Weights of a small mixture-of-experts language model, trained from scratch on English Wikipedia.
Size: 10 layers, width 256, vocabulary 32768, 33.2M parameters.
Experts: 160 bilinear neurons an expert, 2 picks a token, a softmax router.
Training: 647M tokens, 4937 steps.
Below are experts of layer 5 (counted from 0) of a mixture-of-experts language model. Rows are named router (the router's row for the expert), gate (a neuron's input weights, with its number), up (a neuron's input weights, with its number) and show model dimensions 0-255. Each number is 200 + 40 x the weight over its row's rms, rounded and kept within 0 to 999.
Before each expert's rows: "mostly gets" lists some tokens that are sent to it at least half of the time. This comes from a sample of Wikipedia text that the model never trained on.

# expert 6
mostly gets: " one", " two", " 2", " 1", "1", "7"
router,172,143,233,223,219,228,234,161,189,141,194,176,206,195,144,229,145,206,89,223,196,160,277,207,210,241,130,190,224,182,219,214,269,140,174,212,181,194,189,179,219,171,255,130,219,292,206,198,233,164,193,182,146,160,188,202,233,171,227,145,210,129,124,245,200,153,167,166,255,73,229,191,222,147,215,239,143,189,222,199,237,207,172,170,162,185,203,201,161,231,146,226,155,271,150,166,242,161,192,167,155,212,135,148,148,233,201,158,230,245,155,189,216,254,157,274,303,184,222,280,189,172,154,177,173,209,236,183,208,211,162,238,187,241,176,154,183,295,192,230,251,204,175,183,152,149,181,151,162,100,167,201,150,192,163,145,185,199,209,189,229,221,196,206,258,229,168,162,153,127,191,243,201,183,177,206,126,205,225,219,202,186,232,226,134,217,192,291,154,127,229,198,121,172,158,238,208,194,208,157,198,221,120,146,211,199,219,173,227,187,196,143,165,214,210,178,185,189,195,174,168,168,167,253,233,220,208,206,157,251,230,146,132,245,200,191,166,186,167,166,262,206,160,130,189,178,144,191,198,254,268,188,184,182,214,326
gate6,302,139,240,218,207,152,227,241,179,209,117,223,185,198,173,155,179,213,216,175,162,212,233,154,225,199,210,252,287,256,204,118,213,152,202,177,207,151,263,187,205,182,245,232,203,206,210,283,151,261,229,197,217,125,133,226,168,181,188,123,219,201,194,218,195,167,163,166,174,229,217,151,226,85,241,146,159,192,160,249,233,188,245,207,215,208,153,223,193,281,157,259,219,268,259,217,184,216,214,188,162,188,239,234,193,186,110,186,182,205,185,130,186,247,239,179,194,212,249,267,221,181,252,207,275,214,178,216,129,195,176,195,237,199,243,162,215,302,180,222,225,209,289,208,188,192,260,174,199,136,209,214,175,189,167,237,256,265,175,200,304,180,195,156,141,255,194,168,202,254,169,243,175,143,212,155,226,164,214,201,149,190,166,149,254,264,192,233,189,208,204,210,207,243,226,168,156,140,269,189,183,205,186,186,262,249,181,198,222,142,195,189,266,228,278,218,270,252,255,193,181,223,127,199,174,221,220,142,218,214,208,223,252,226,174,185,199,237,291,252,226,149,238,162,167,176,117,206,159,176,170,186,192,271,272,197
up6,217,217,278,259,174,215,227,175,205,163,177,222,199,230,155,170,189,245,189,255,194,203,202,169,157,256,172,199,234,198,166,270,149,210,191,181,292,209,146,250,43,167,215,216,209,126,227,213,156,165,215,153,102,167,225,123,239,131,141,185,166,228,187,211,161,160,202,176,149,209,189,171,232,217,251,159,286,265,217,228,226,175,139,195,213,262,233,130,226,198,181,311,226,211,195,205,182,285,198,204,254,164,190,191,164,228,221,186,169,161,215,231,257,216,207,220,186,197,239,246,208,159,186,156,240,211,256,218,249,225,176,186,287,207,173,221,214,180,177,194,155,192,222,190,164,143,171,215,209,137,185,224,232,233,224,138,166,214,220,183,115,188,144,211,205,252,224,249,202,221,134,191,213,244,220,174,188,201,174,206,146,262,210,213,266,230,241,245,166,252,228,221,292,200,200,242,174,171,230,189,230,203,170,229,188,197,236,223,161,244,217,216,172,212,178,201,163,210,161,92,196,208,239,141,256,203,213,151,299,270,248,222,260,170,215,152,127,234,243,203,221,211,186,219,218,284,188,232,149,134,193,189,265,137,108,177
gate7,210,186,216,209,183,219,142,237,163,205,230,144,195,203,191,216,190,228,222,195,195,166,155,171,214,201,202,183,267,191,218,275,148,226,199,217,265,179,224,190,261,200,208,186,167,233,177,254,196,179,198,239,191,140,196,195,157,179,187,157,203,200,297,217,203,153,206,148,200,288,165,189,219,215,252,155,238,145,163,111,186,190,212,184,280,204,209,167,96,227,211,160,167,151,173,164,159,217,207,165,182,214,89,187,190,210,162,181,116,172,172,285,144,139,217,250,208,211,256,200,220,137,224,233,188,227,162,173,153,179,219,275,224,158,200,232,254,247,214,165,189,169,183,216,165,160,219,127,148,237,250,141,154,172,236,271,217,115,225,242,165,154,255,176,224,243,262,134,202,208,256,210,269,118,200,207,172,177,135,200,89,247,167,280,138,241,177,188,230,191,262,169,237,186,219,177,131,216,260,202,145,156,201,163,261,225,227,277,194,248,194,204,207,244,159,189,220,240,214,131,150,273,257,183,235,189,173,197,130,171,128,146,200,191,272,133,143,185,157,188,170,171,224,231,169,198,237,240,205,254,234,166,190,201,179,214
up7,129,163,154,152,212,201,194,177,201,204,216,166,212,139,199,221,54,272,160,211,170,197,200,217,162,144,205,284,201,284,179,257,243,183,208,224,216,185,150,218,168,199,175,173,208,156,210,198,146,234,259,214,168,195,202,211,255,258,137,174,198,160,213,204,181,174,122,217,231,249,184,175,193,173,281,239,156,217,153,181,188,201,135,149,226,168,262,201,198,170,261,232,248,240,185,123,140,170,300,154,104,158,252,197,180,215,217,155,206,145,179,220,186,185,134,182,177,207,244,163,170,183,171,193,236,224,216,209,299,140,158,150,162,136,258,144,243,181,201,144,229,213,249,249,180,231,207,197,201,164,217,176,206,174,182,204,236,212,214,171,151,228,177,202,319,288,163,179,159,216,271,186,239,221,222,258,165,207,261,265,187,223,177,183,149,209,272,172,203,208,207,216,159,165,211,144,191,203,195,193,190,109,188,216,182,176,116,193,227,187,221,185,199,178,146,176,288,262,204,192,186,188,183,235,221,77,165,240,240,163,248,231,240,218,195,244,172,238,169,179,148,159,201,177,242,206,115,219,196,151,228,139,204,193,183,223
gate8,192,222,151,161,176,198,194,198,188,236,169,228,212,193,188,237,231,176,228,187,218,200,199,244,172,255,230,295,307,118,194,150,210,228,177,184,224,190,193,150,200,247,182,191,186,192,226,219,164,126,241,202,159,176,258,197,178,191,229,221,150,213,182,183,238,138,203,190,237,206,186,151,222,139,178,136,215,154,228,170,177,195,202,154,134,189,145,201,151,211,251,283,193,168,227,253,153,256,143,206,164,177,186,251,152,222,196,191,244,227,152,196,212,186,181,229,134,161,151,144,176,225,208,194,152,139,186,206,236,133,142,242,249,208,227,307,181,142,308,146,253,200,225,179,169,205,177,180,181,180,294,204,243,198,182,213,185,177,247,229,137,227,225,216,230,252,210,236,152,283,191,217,200,247,176,242,133,219,179,199,210,73,191,165,135,247,151,229,186,183,267,185,175,220,184,229,170,166,227,191,241,144,134,158,145,314,237,308,229,161,175,200,116,185,183,148,229,121,155,217,179,244,203,161,163,206,211,214,229,164,216,286,205,225,183,239,181,172,206,221,315,209,161,185,182,186,251,217,179,174,175,191,173,200,266,167
up8,211,213,139,219,114,222,231,243,214,218,191,218,110,233,156,237,192,207,233,224,238,229,198,144,208,272,217,278,244,189,225,167,173,213,227,171,211,238,121,129,272,122,233,203,272,145,206,127,248,248,226,250,145,127,192,181,212,221,192,162,205,181,225,277,188,188,226,191,182,243,165,241,201,242,235,197,166,170,179,162,234,149,131,180,190,163,201,264,146,234,231,239,149,144,250,240,180,202,147,107,213,187,209,183,154,223,181,246,198,281,107,180,251,207,220,235,212,175,169,196,194,151,172,234,161,209,216,199,172,191,197,178,197,209,168,188,207,226,255,260,160,189,199,229,202,181,186,186,216,189,205,164,228,170,241,231,159,233,124,197,232,237,189,187,232,178,183,214,128,167,107,178,165,229,207,225,138,114,232,165,186,154,204,177,194,226,195,147,232,124,189,248,157,191,166,205,111,220,207,146,183,164,147,236,225,110,229,234,204,242,160,196,188,219,218,195,175,146,145,193,185,169,191,233,194,264,172,203,263,175,240,149,198,250,197,195,227,238,143,184,293,212,103,213,216,275,244,215,259,88,122,144,240,188,208,146
gate9,138,182,148,98,179,218,202,203,229,174,149,228,229,191,196,211,245,231,198,170,150,277,202,90,150,155,197,223,246,197,158,217,128,125,216,194,227,198,215,180,189,195,206,259,133,214,220,203,211,193,225,201,187,130,137,158,155,194,204,178,199,192,185,190,164,256,232,228,182,211,226,244,283,277,219,205,226,235,201,168,216,258,237,193,168,196,258,171,137,253,241,182,211,172,207,209,190,171,196,132,88,280,187,254,173,152,201,270,131,252,231,161,148,189,186,176,198,181,192,175,193,217,134,226,165,184,213,198,209,256,242,210,210,194,242,210,252,167,232,175,250,194,242,249,222,207,174,102,269,175,144,175,195,187,131,235,234,199,191,179,245,172,185,154,223,173,256,190,221,222,127,149,133,208,219,190,214,200,209,176,213,262,175,118,234,139,159,257,176,209,192,225,130,155,223,171,263,229,260,196,271,195,324,174,278,176,216,240,222,205,188,168,192,202,190,220,133,197,135,215,195,299,225,203,266,243,234,151,249,236,126,201,231,224,218,247,171,125,237,232,147,181,163,202,267,249,194,197,136,204,230,147,215,201,190,195
up9,162,154,187,256,205,208,225,144,193,214,250,238,179,215,214,183,206,211,221,162,187,177,163,188,240,166,280,226,288,196,234,189,161,178,216,208,160,227,272,182,224,200,218,161,180,119,178,200,192,223,206,217,233,172,217,155,202,208,153,173,187,199,243,176,204,127,240,149,273,231,267,220,165,227,212,147,104,243,244,226,213,261,179,208,197,317,141,226,239,179,159,154,247,217,218,139,214,289,186,305,189,205,172,272,226,190,176,254,195,181,176,213,215,220,206,176,155,202,199,203,196,250,141,219,186,171,175,132,346,216,246,277,218,166,244,159,242,171,184,189,206,198,220,202,247,194,229,170,212,193,186,257,215,169,227,271,160,238,144,172,230,189,175,139,258,185,216,184,188,199,200,202,128,167,181,226,197,171,127,230,283,231,219,254,171,154,211,194,218,145,153,269,268,219,208,163,215,170,237,275,185,292,178,218,225,203,133,271,210,215,166,183,163,140,257,218,180,122,236,198,161,154,179,113,169,257,147,218,200,215,145,239,283,192,256,154,223,165,213,173,255,191,189,220,176,236,181,248,168,212,167,189,191,194,104,195
gate10,179,222,246,213,166,142,210,260,178,175,180,198,199,186,246,195,176,218,225,142,144,267,170,201,205,258,246,186,232,232,252,137,272,242,197,239,223,138,198,244,201,201,160,180,235,213,136,200,205,198,174,234,243,201,166,134,247,225,226,270,192,176,196,209,220,194,189,181,179,253,214,197,194,94,173,233,156,210,193,205,79,309,145,205,295,154,221,280,252,184,240,132,149,194,236,203,187,217,185,165,162,286,192,140,203,150,210,246,236,213,230,247,179,220,174,184,208,193,297,218,157,214,210,221,150,193,243,193,168,249,238,262,245,253,155,167,112,240,167,206,250,246,210,239,166,202,254,206,133,139,166,161,243,173,225,251,222,182,202,218,180,152,229,218,169,251,216,157,203,169,208,190,193,255,261,215,152,187,173,254,152,239,131,224,141,211,318,195,161,263,216,217,156,246,198,194,281,186,251,221,203,228,137,196,212,227,195,210,172,202,212,112,280,242,166,236,179,120,179,181,258,144,251,164,198,170,188,216,207,173,198,259,227,174,194,155,253,186,229,151,218,202,134,180,282,196,169,231,239,177,215,181,201,215,153,209
up10,191,126,241,201,238,139,162,175,308,228,194,216,226,165,143,132,200,202,138,234,184,179,190,261,205,236,230,123,220,262,273,184,166,195,188,201,269,209,225,198,132,239,158,193,147,263,212,190,218,221,157,200,208,166,110,111,214,129,191,205,222,267,307,224,197,198,235,217,145,200,187,177,204,181,130,200,179,182,216,151,189,198,204,216,240,220,210,201,228,267,157,141,234,197,220,164,232,131,164,212,202,140,235,191,174,163,229,134,200,201,188,186,199,190,104,151,217,218,214,93,179,206,220,214,224,183,194,169,203,160,208,179,185,210,279,253,306,235,240,204,201,245,191,227,219,140,144,176,227,239,216,260,206,176,216,245,250,187,222,163,236,255,241,238,193,213,313,248,159,188,205,154,198,256,183,275,202,230,181,265,216,185,217,134,237,163,195,141,237,212,225,281,263,175,186,191,227,239,206,123,197,231,184,204,155,269,222,192,124,219,143,147,149,196,226,209,253,187,189,229,244,164,221,235,139,166,165,151,213,122,282,174,238,247,229,164,264,230,206,161,180,224,167,204,188,240,175,228,174,228,225,248,182,222,161,167
gate11,245,219,200,184,192,178,224,232,249,223,237,179,217,156,223,215,233,260,241,230,160,139,218,177,248,177,285,143,241,157,219,215,148,143,284,198,147,114,104,218,254,288,137,156,195,192,201,259,206,197,221,201,228,165,252,217,199,153,199,235,227,292,186,224,175,249,210,193,245,257,161,192,182,237,168,196,181,258,197,158,166,131,231,231,202,167,236,185,242,220,175,230,281,218,204,86,256,221,215,117,231,219,227,227,263,250,189,194,179,156,176,327,236,305,188,183,183,282,221,195,204,231,214,176,206,223,155,201,189,191,170,169,275,214,149,185,181,197,185,169,197,258,208,138,252,149,170,152,199,179,167,194,183,250,205,169,157,232,220,181,265,140,165,243,203,196,217,215,232,197,150,257,283,235,161,235,158,202,151,281,204,219,263,228,149,206,179,232,276,229,158,223,176,192,201,149,250,208,246,171,167,215,217,201,158,200,208,222,171,171,223,200,248,222,172,242,156,234,173,245,213,259,239,161,161,213,148,280,195,175,204,218,149,224,188,226,216,192,219,171,249,193,247,222,245,106,159,187,239,209,165,265,216,129,232,251
up11,236,168,207,270,167,204,80,176,172,186,247,183,154,249,197,239,175,231,192,205,156,255,188,224,273,200,209,197,166,146,197,190,219,188,221,99,205,212,256,215,180,172,155,228,226,188,166,142,215,222,234,185,146,214,197,265,140,196,150,171,241,161,173,198,242,178,280,286,145,196,234,221,173,192,201,185,128,257,256,220,201,174,163,158,193,172,153,178,177,238,226,291,213,236,219,241,102,133,212,273,202,106,127,166,115,174,163,196,210,298,179,210,155,221,225,237,220,189,235,182,217,213,186,236,145,191,107,226,147,235,229,219,168,193,235,217,215,204,278,214,199,191,173,219,133,221,198,227,202,171,189,155,192,245,259,200,164,207,257,163,179,223,162,258,224,199,192,212,208,220,134,186,200,190,144,178,240,201,212,187,197,238,178,219,137,197,194,247,225,204,147,262,226,188,217,245,180,207,196,241,249,183,218,186,206,272,163,155,201,210,185,135,196,262,196,193,310,118,183,209,273,255,167,128,214,162,165,186,216,225,239,221,260,167,267,232,178,224,239,223,171,257,191,125,230,238,148,209,129,217,174,112,267,225,203,254